{
  "num_hidden_layers": 13,
  "hidden_size": 192,
  "n_experts": 128,
  "experts_per_token": 8,
  "d_expert": 32,
  "d_shared_expert": 64,
  "hidden_act": "geglu",
  "moe_layers": [1, 2, 3, 4, 5, 6, 7, 8, 9, 10, 11, 12],
  "router_score": "softmax",
  "normalize_top_k": true,
  "routed_scale": 1.0,
  "balance_loss": 0.00271,
  "balance_bias": false,
  "router_cosine_scale": 10.0,
  "router_bias": true,
  "shared_expert_gate": true,
  "init_std_router": 0.033,
  "lr_router": 0.000631,
  "vocab_size": 32768,
  "norm": "rmsnorm",
  "norm_eps": 1e-05,
  "tie_word_embeddings": false,
  "optimizer": "adamw",
  "learning_rate": 0.00139,
  "beta1": 0.9,
  "beta2": 0.98,
  "max_grad_norm": 2.0,
  "batch_tokens": [16384, 32768, 49152],
  "max_seq_len": 512,
  "train_tokens": 288900000,
  "max_steps": 8868,
  "dataset": "wikipedia_en"
}
Below are experts of layer 10 (counted from 0) of a mixture-of-experts language model. Rows are named router (the router's row for the expert), gate (a neuron's input weights, with its number), up (a neuron's input weights, with its number), down (a neuron's output weights, with its number) and show model dimensions 0-191. Each number is 128 + 32 x the weight over its row's rms, rounded and kept within 0 to 255. Numbers have three digits each.
After each expert's rows: a language model's description of what the expert responds to. This comes from a sample of Wikipedia text that the model never trained on.

# expert 0
router:052186126158114115146100168120188123085130136211067125105127136136126142136106171154156041155142169175114108103114108105129105093161181215068161079112139121156129047131130153122156121124136127138167120102077119088155099198124104114118094123181164084106104148171123109158139084135084159124113115131131080178124205109135089199093093093085129123114137163093063088123144120118121137075029171103182114124116107105127152151119134182120159099124145121092114126106160108115132137153154086095085127097097094098139119145129124142093156103149138096118084152158167131144154103092102085130
gate3:148138137113137122140136116198102101176094135099126131112169133119163132122120158102094094080159134105048123119098125160152211134137162127104134120123169169054188161139094116116109174121144172144158135143143147104094187103104105161171157134120133115146123162107193136121197159160122094117138177087156130137165144137157124152145098083120135148084143198098138139097132189123162187151132068097110146182094156123121089082150146146089125156102135193157101176112136156137187130044078076167133119093140119179185081097125085186201099101193132119094171148083116137134120111148133141119
up3:098060118101116135071096136075091145111112069154148113152091123129130158123157080124143160145139077100166160147078146088092134141114074128117163192167115137159055132148175091145108068135133108126109100137136139138153090127121148112114100082131113181081147112160051132156119050108170111122120127154116160136152091177095176141121127185122174089111166097150128123149141081099118064136176121157131045075153127145156157146098122146112115130159151069123182124164103080145082112158102208102139173160134139099107166132155209100055117131093104176162136093159090137131137128096108154165
down3:135159145109143173144109175155129076175122106113150195073134121148182193108114160117167098107078123107116141137145096138163115185161150137074152108162153173084143158156085146174137136063151177112154111114113099145169109114132103128159088094162134112124102127143092118136178151081128127111155169041192116141198148151137117136123080161068144113092186143125174103106090170201157162123159122078088134160137155177127118118157122115102150119112111098151106147168132084199095085156113095158090120133112140143180094189097116135140058158147208121121175145111115086134185114099147138161
Description: Articles and prepositions such as the, with, an right after a verb or comma in film and album prose, plus death years in lists.

# expert 44
router:134143063141092175104045130165146111114102124150131126086053093148112125104140139139122118154096146145068179151132118133129143153126129147119100156175141140112085147170097092157143092120099120153140168121143159126076111177097046082074095152130090115180146068140094105142086113103134164194150122121124152116071059108115096151123179069145097113167118115144135134230107140108160116136061113152144040120124129125128123115123170193150120130167129107147119145142111120188142139171142090099128103131091091077173230142161191141156144162121146145147119130165084117135065124095118113129
gate2:127127153168099159123110151126190117152110115115198096114127107118159140201170101133072136094097161108090115161117148128104145105059126108118129081192192139042114119142140160121117161091084142111095157077100154072182124129107150123124128140148140205136133136102160157110129070110097095057109141143181113130110162140124143141104154140094112190156140076147126119075112112101123147152150144046089085128145129102149146139131093145105170126170127142151093137103120091155134093152136136107016079082126059137149117157133150185098133116133126148151109173098115103059125075119215121156
up2:115200106128133168103113145119141118142135139106127160127140158147121122142088150141136148198150080173124157156133059153163154172093144153096161164170113117100156190173086120155118112147116137167156106098124079163160176112123125125205162206076114129092141060132148064167139136154087116145143101102061176071138157079146133071156160130083108117159121130164156149138105116132136191143073179150133184162109151130068146170125115126160152197089131161168172089179128197112173064104163126122147158105085153166129123082101104110193111111102142101093143113139105146116159124154158148136
down2:131164131136209121112102079145179139131173070128118149113125175094094151099117156136119133148135140107161152169156135093113091172153099141133134146108161168152100156128115183167121196125124143113159160182161112103103191115171145142077099213111118158121136113131106122125108091081149188119203130130152049158102159076117159120116148102123127113177146137158135104202081209139119172156141146121095158170089068157084179132098044124157110146130194113122146167139099147156104129167150105137156098146214115169127156168113128161159078156084133110095136131172157127173151104108144132145
Description: Periods ending sentences or quotes, including a.m. and ")." forms, before a new sentence or heading.

# expert 28
router:108111107130142099199166106097099165089110110149136091141112110134076110163132182070159116189122100124130109061192109138138127127082088118184151153080074086177165150096097113123172127172089115124180117130118128093115129144146163093115113157124125129099190138168123123141156147129074118143158149144068133086070159107136210091087105158116138062188114146151123141115131109115157153158092067158168058114081124136093145111138124159083130076114147153126161087169125075200115107064161179143140121076166112176120125162109172116178136117110168143148124056172141122157117106141114142166
gate0:082170120101085167128134138108089090107140159105110155167116079183093189109130108167146112133138133101162125149134093079083116132105171108169134087126137119108102086078137088071123130157054141124150180115103157122216201121106137189164132097114166113086132078155161159081166127109134132204132112076126126094138115150079149137097064107100136135121114155054104090088099136132161130143155091065169124126138119219139142102105107111134139195115113101084108073104169130143184157134156067137170134111172127124156161154144165143143149150152150158123139158134113095202109123134134124059
up0:182128162112153095126118157104115125152157174120119141111160193067182133132115151130129121117150140147054079138140120181150172153161106160073135176143115158140097169134164168204109156081176136087112099081095108173085098120110086092088093178172082119159172109081138105184105167151155104054169118152159130186147145120142106138156204107166136099132172089174114128154069127131138138125116186164073135150157146068123070128148148122140164072104146139183121168173114119077071138136080180161125096115098141143090108113098152131118115154104086108138144156144162161092149138122140166154
down0:118097139242110135135147092112151156181143116101104090138130106121144076134125099076118060158124098129065161091154111083106127116146175076135124142102111122103173089088131126160125163118088163118123111156101148112137134108167117124103064073153115130147173133094082133124148169146077133117141174176090142142171126162140123090109163130151175127148150115103143165125095118093106151133129117097148090102119123169140137174083122138153134117000143090100102168131076099060107146127078031164137123106203095183143099062093148166117165124125093063109115082109100122110131130132138114122
Description: Measurement units and counted plural nouns after numbers, such as km, million, miles, minutes, plus other plural nouns and some commas.

# expert 18
router:129112156179137128137096107068179116138169114134100114116124149188153145120137067174139120116137071132154156087120126098108137135205209129093118130168125131168144103153186141148062142171134117092096127111102133170124163174066031116178132124117153146158159146133118107157066111154160108145127108142142147106125219136112065144141081070164100083136144122161109129134150094140140117080133111136151044075165144115161144104081077134087107134133121204127110118108147101115117177151132101063131125145112202120169116109137090129104148148152087166126113174128123122182117149129111051070
gate0:094127122089127070123138168150109127153168106129181109093122120046040151169114151134103138141191136154180106084143043105120068095133119144180117116138088137081159157119124128119117113161105151175108165103128085105102168148118162093117085145118114104076094165157137146150082129109145174061167157144113138104059172132147149145103143170162128107166170100118117125130192060139117164165138131141150154089070140083109141075084163141122117131156120143120085136117130104086187148110239175102167157137156094128105132086131125070098084095082136118168081132097153132130140133115130104176
up0:107139152169192119165172167132119142096179131067120147126136080098158072130178135128185130091131184128135138142072108121107160171173112124102187123074169059104093147096113177180101138171140121107095085134114118126172142151168134128154149113196192158184172139144119118133125101121147122170088018153181134085109106148107148127089135088123126136134110111160203138156058101102098142107137097079129138111163104197126172113118098161129130136096127113163136152151120137155121100109106125100172108106084170113159144103146110179049186152139142186090175141126162154125164129139107136088
down0:170152142112106157160143141167092153142157172032089137126114132061157126121128106082117149134141157168076107144112154153194171123111043183143160106150172112178136134153147212136108112112094164078154117097112088141126164141126215136109061127151125107158142113150119141067125146145082162118084119166151198099144128163116176101157131135130108167133146154103128124141159161184146149093153147087094125148114135062122109089212111096108112106167160134081077161130107115092125153104126133123104089119074136099144163112129163172161106084122135118082120167129114069047184137145127092143
Description: Semicolons after botanical author names, birth years in squad lists, and title words like You, My, Best in song lists.

# expert 25
router:105098120142146054159172079110096185114127095213130166067141107115122125124136129143126139130134175131121154129155145094104101097102116156166172189087102148123063100143172109170164089182136102117145079110142128178081086149173190102123112171145082210139162137135133126130133106085169124109092149134158121118116127155153163162064085170070109114146109128163099201153146090122082109144127097137158107111146181100071112168139129112060089145159156110164107079146131151152131150116127190152120073135149104147094129144159159147102200131064158164160083133122127157070104153090093133169
gate0:189067112150158100149093113194192151224071081141103104078126060105147179183125123110121112157085173141104177086153132103119144139130149095150140150156117111148120148131134198138061119073132125038109183116116136136123164189112146122117148126103174145126183137130149068117124137096157160100171174128162160129110139114159128186082115114125114156133176117136131120140132090152156137163160152141062042151125146093123144146101099120188151119131087151125162149174116175157124175081115134135062163084124128107136159163169117081159178106106129188145139112145101127114118107139125111081
up0:148146113134120143099159112178119101154132067143125109177088134160143157184143051122122115135158117142101166156120132131086173126151093057120200110062131120091069137161096132149129142112117185138149159112112179173196149086108139116100124082232127142159147063138125075174199077100128062099115131082125130138095134131111055092148153183094143127160156139129146127176184156147129131139101105093159115111163136127110135174068117121128145112143185136044062161077114166133109083149120101125103150130131119178122099108138172114164107102132127112151141146096095141135146178190118136128
down0:191119111148167092132131155139122176108094123106086121137123090139093136172176174093214114137122173112115143113158120145122168139142140135127157097194158149072138126057137143076091120140075108094150144089111156118156109113167121121082118115103140098167190121136146159100076101158113084146090121130153064153114069122136171100173158095178079142135170114133101060111217152100132162045118116148177123109128111126096153160201163111117126155119093179141113138108198160172139137105107157146076171093114096112122168189126144136116198090137129127106111162159097114133188080096132121161
Description: Nouns that end a descriptive phrase in opening sentences, such as Municipality, Parish, politician, footballer, Kerala, Massachusetts.

# expert 57
router:145152079129186106135172123178107222179107113131125131182136118117144136178079116145122137130121119133102199083112165117171114162078082108192160173087080071125126142090060136082138091120148123143135142158128150107068121112211219073113118186116071123072147109125093091144146130152110094116133114132129172073132157081150173131099118135098105151109173131144125137115113130112125095154088079106093119138117196133082153091149121109137112144110150121171155084201145127193173132066153161133106090112155097130130127129138093087132171143074117168155143137166139125155102142074117125151
gate0:087097130130164141150096109183081160071114212092179144153128087106107134123128118085147091129119141178059125131133141100169162135149094121124169167125158168152172165077096200159198137122092147150098158165119163113141123078163158112203159102151148143171156179112126107120108116162076160058131153076122085103128132127104123118092134138169124090125117109155176085120146131106124103087122056182163081080155148101112099116089112220129129150099119110134093155136121168144143118131084212134100143116191194148093081155153155091119143142136169127109164107106085107107133147163108146145
up0:105110167092188112086080132196091152121130147120126084177144063112101172112112121137161105144155148216056112114083154073106137104150191109128141177084159138118157159098106132167162160145132146134130136176115157107126137061164138099148142146115115135151173167087131063097124138155077132078162168130159120121179150134084136181081108110132127091149139135156172064119133125077089120096129056156158053051159177102114146163150115175096171131103159109158118139147149109152167201103081152141101135098172139147139128131123139079120125114116216161106117131141099150169117127168126117137
down0:175131117170163104143143165126200111140117088109082112157169122099126099152143138109145110153111125139150063106063095145156187143155111095122134137192082161058108164140037128087066182166120099074153141099066160081161065072114111124112120162115125148150120125137101140154099154117083091168165126105135113130119175119204104093174106142121070124162178141121130073122153125065166113115106109084134149211146137110157123111140150097154126106090151169133133113151111102085130164123144130168127140068122157153118163156130143098080186137176140170062147130127133171120151084184099158118
Description: Nouns and name endings ending a noun phrase in running prose, often before punctuation, like cells, government, soil, reproduction, organisations.

# expert 37
router:090112149151139095113124113148164198123080103164126151087178136068130120148152137148163173118133131097130078116101097169147136158186153178158193154138131173095141167141112206143093120161133101093119140130115103120072168091145064174151109192155138153138162130179081167091102136151129137067152109139102109113146152110173168081163127166112101153152141205145151149153170117103115106142115110152053144116129195091111105106168106135158102158138146081139121116208090133125138192100181145171130124090071138142126109174148119147118142176078168130115151129106172145046101063121145088139
gate1:151098099082178143134096141084120116134095134154159081126172146105178089154165109058103142121091167120122124194136097107137134071145061112127131093097157148199110100060114088112140128074125164142074111093126154117137053071149166117156152086132112111159089126177097127072140114090163116159122093084150102135181139159127179120217161130103107125132134152150151109143134155118155162145119121197147063155139144184134176107113150120164108131129185143156154138101141153126138108126079141138189149130131119111069134059113179148113088065176125162123152053153124155132095108162084148168
up1:101172121096043118091122156103103118174156160131152154152086143137141182079097150170160055097165098124086177085129182128126122170087162114099112135153134112075098131205124086123162133168139118139163156129107134114124169153110093110079108170112095162127126112097160122129135163127097141125133201157068208147129092133097069159063104114116158150101135120098109130124080085125100130128141150123139101133089105099145097148097080095054148162120070153097136148087177125106094075115084099095129116171133115148123119166067115097219120099145075105157123166130116138143165161090186152085
down1:146124189171145118126095100148160131146129082108133129131169089163130131132153120212144128143156135138105114096040132144137152194112162131118086138133108156085136163164106157130053146169082153153155161135064119164141123154169104071117116151159170187104152142151104141145137112144111135097168075127109136123149139084160125143103110107175118131145211125092137149142116096107105129106145111098161189022168109043145140132144142080124183102169146139137167143094135103090148143092146154135121103095144106184183085178090052132160200145100090066125114147157162120122186115123142098154
Description: Adjectives and endings naming a nation, religion or culture before a noun, such as British, French, Islamic, Athenian, Syriac.

# expert 51
router:117089104117113192119075079052071105102144136135069136155087196144103090135099117128137171063156151056117144113112193126144102108121132138115044191147154083121144126102147064140110100141103113165146118033109110118100125107109103097099101120137091168181078187058134111156099099204122159161132088128082169160134101160145104107154156128135184117155099104103116108167069144112141100118067134150130121161160124160137130137132110107121102088190145135127109109103068132090135129165113148137063168123109173116129147152142123091120159133121133146205159094131152175124105134155106086106
gate2:117156222125108149122112000178140130128147119132136100129145064098052187120151140159094117109083100170101149131118127171126132091149072143155107120097163118135128137085158101118094059139109041128097112101152141099137137115169132146045093097170142123125213123149101120104118135109124146126072133111181130146096106140119131204105172142103146097120096128071048130133109107182136124151120125159126152138116123119092134147178119167137112156152098116136140121185097153110121162103116130102135195164103087133077108122057102171131140147122123119167160104083103165061134105109136105142
up2:134143148109099133139128054141115150121181081176141132114100103080109140157154150162140116046157098145152143128144144155098129108123106115128155096146161115178171152097171131164052049125067048094135095108163133106100139144149100145077090098173123129123179133097167171116110129170078108103115107091150146129156129165113062161125110130148140109125096074103125091131173186162079103137125152124174116164155096100091127136179123150114074098168087114124116087146109117155154145106125070167132150159062096109096125166125074188145169114102107148221175154074148168131078142130100181109
down2:137086111079122130101118065104134139102189103110179164119124094090089201111129136140167081152152130142159151132142123125156090160052097119183138163128091108118142106148153087073194085098060093203110089145109079141105136097166118110118155112191096175169152132120164116108119127127135090151128163115160152169166122075168124166113115127168124101147165051103137120170114127148134125119098182140126134126125136171107147143079116128152199109090077136153142117193148121105148140091087082135187178149104154144122104143173134148103229139110093112132156144157162152121116060109128188176
Description: Pipes, spaces, line breaks and numbers separating cells in election, sports and asteroid tables, like MPC, JPL, Votes, Turnout.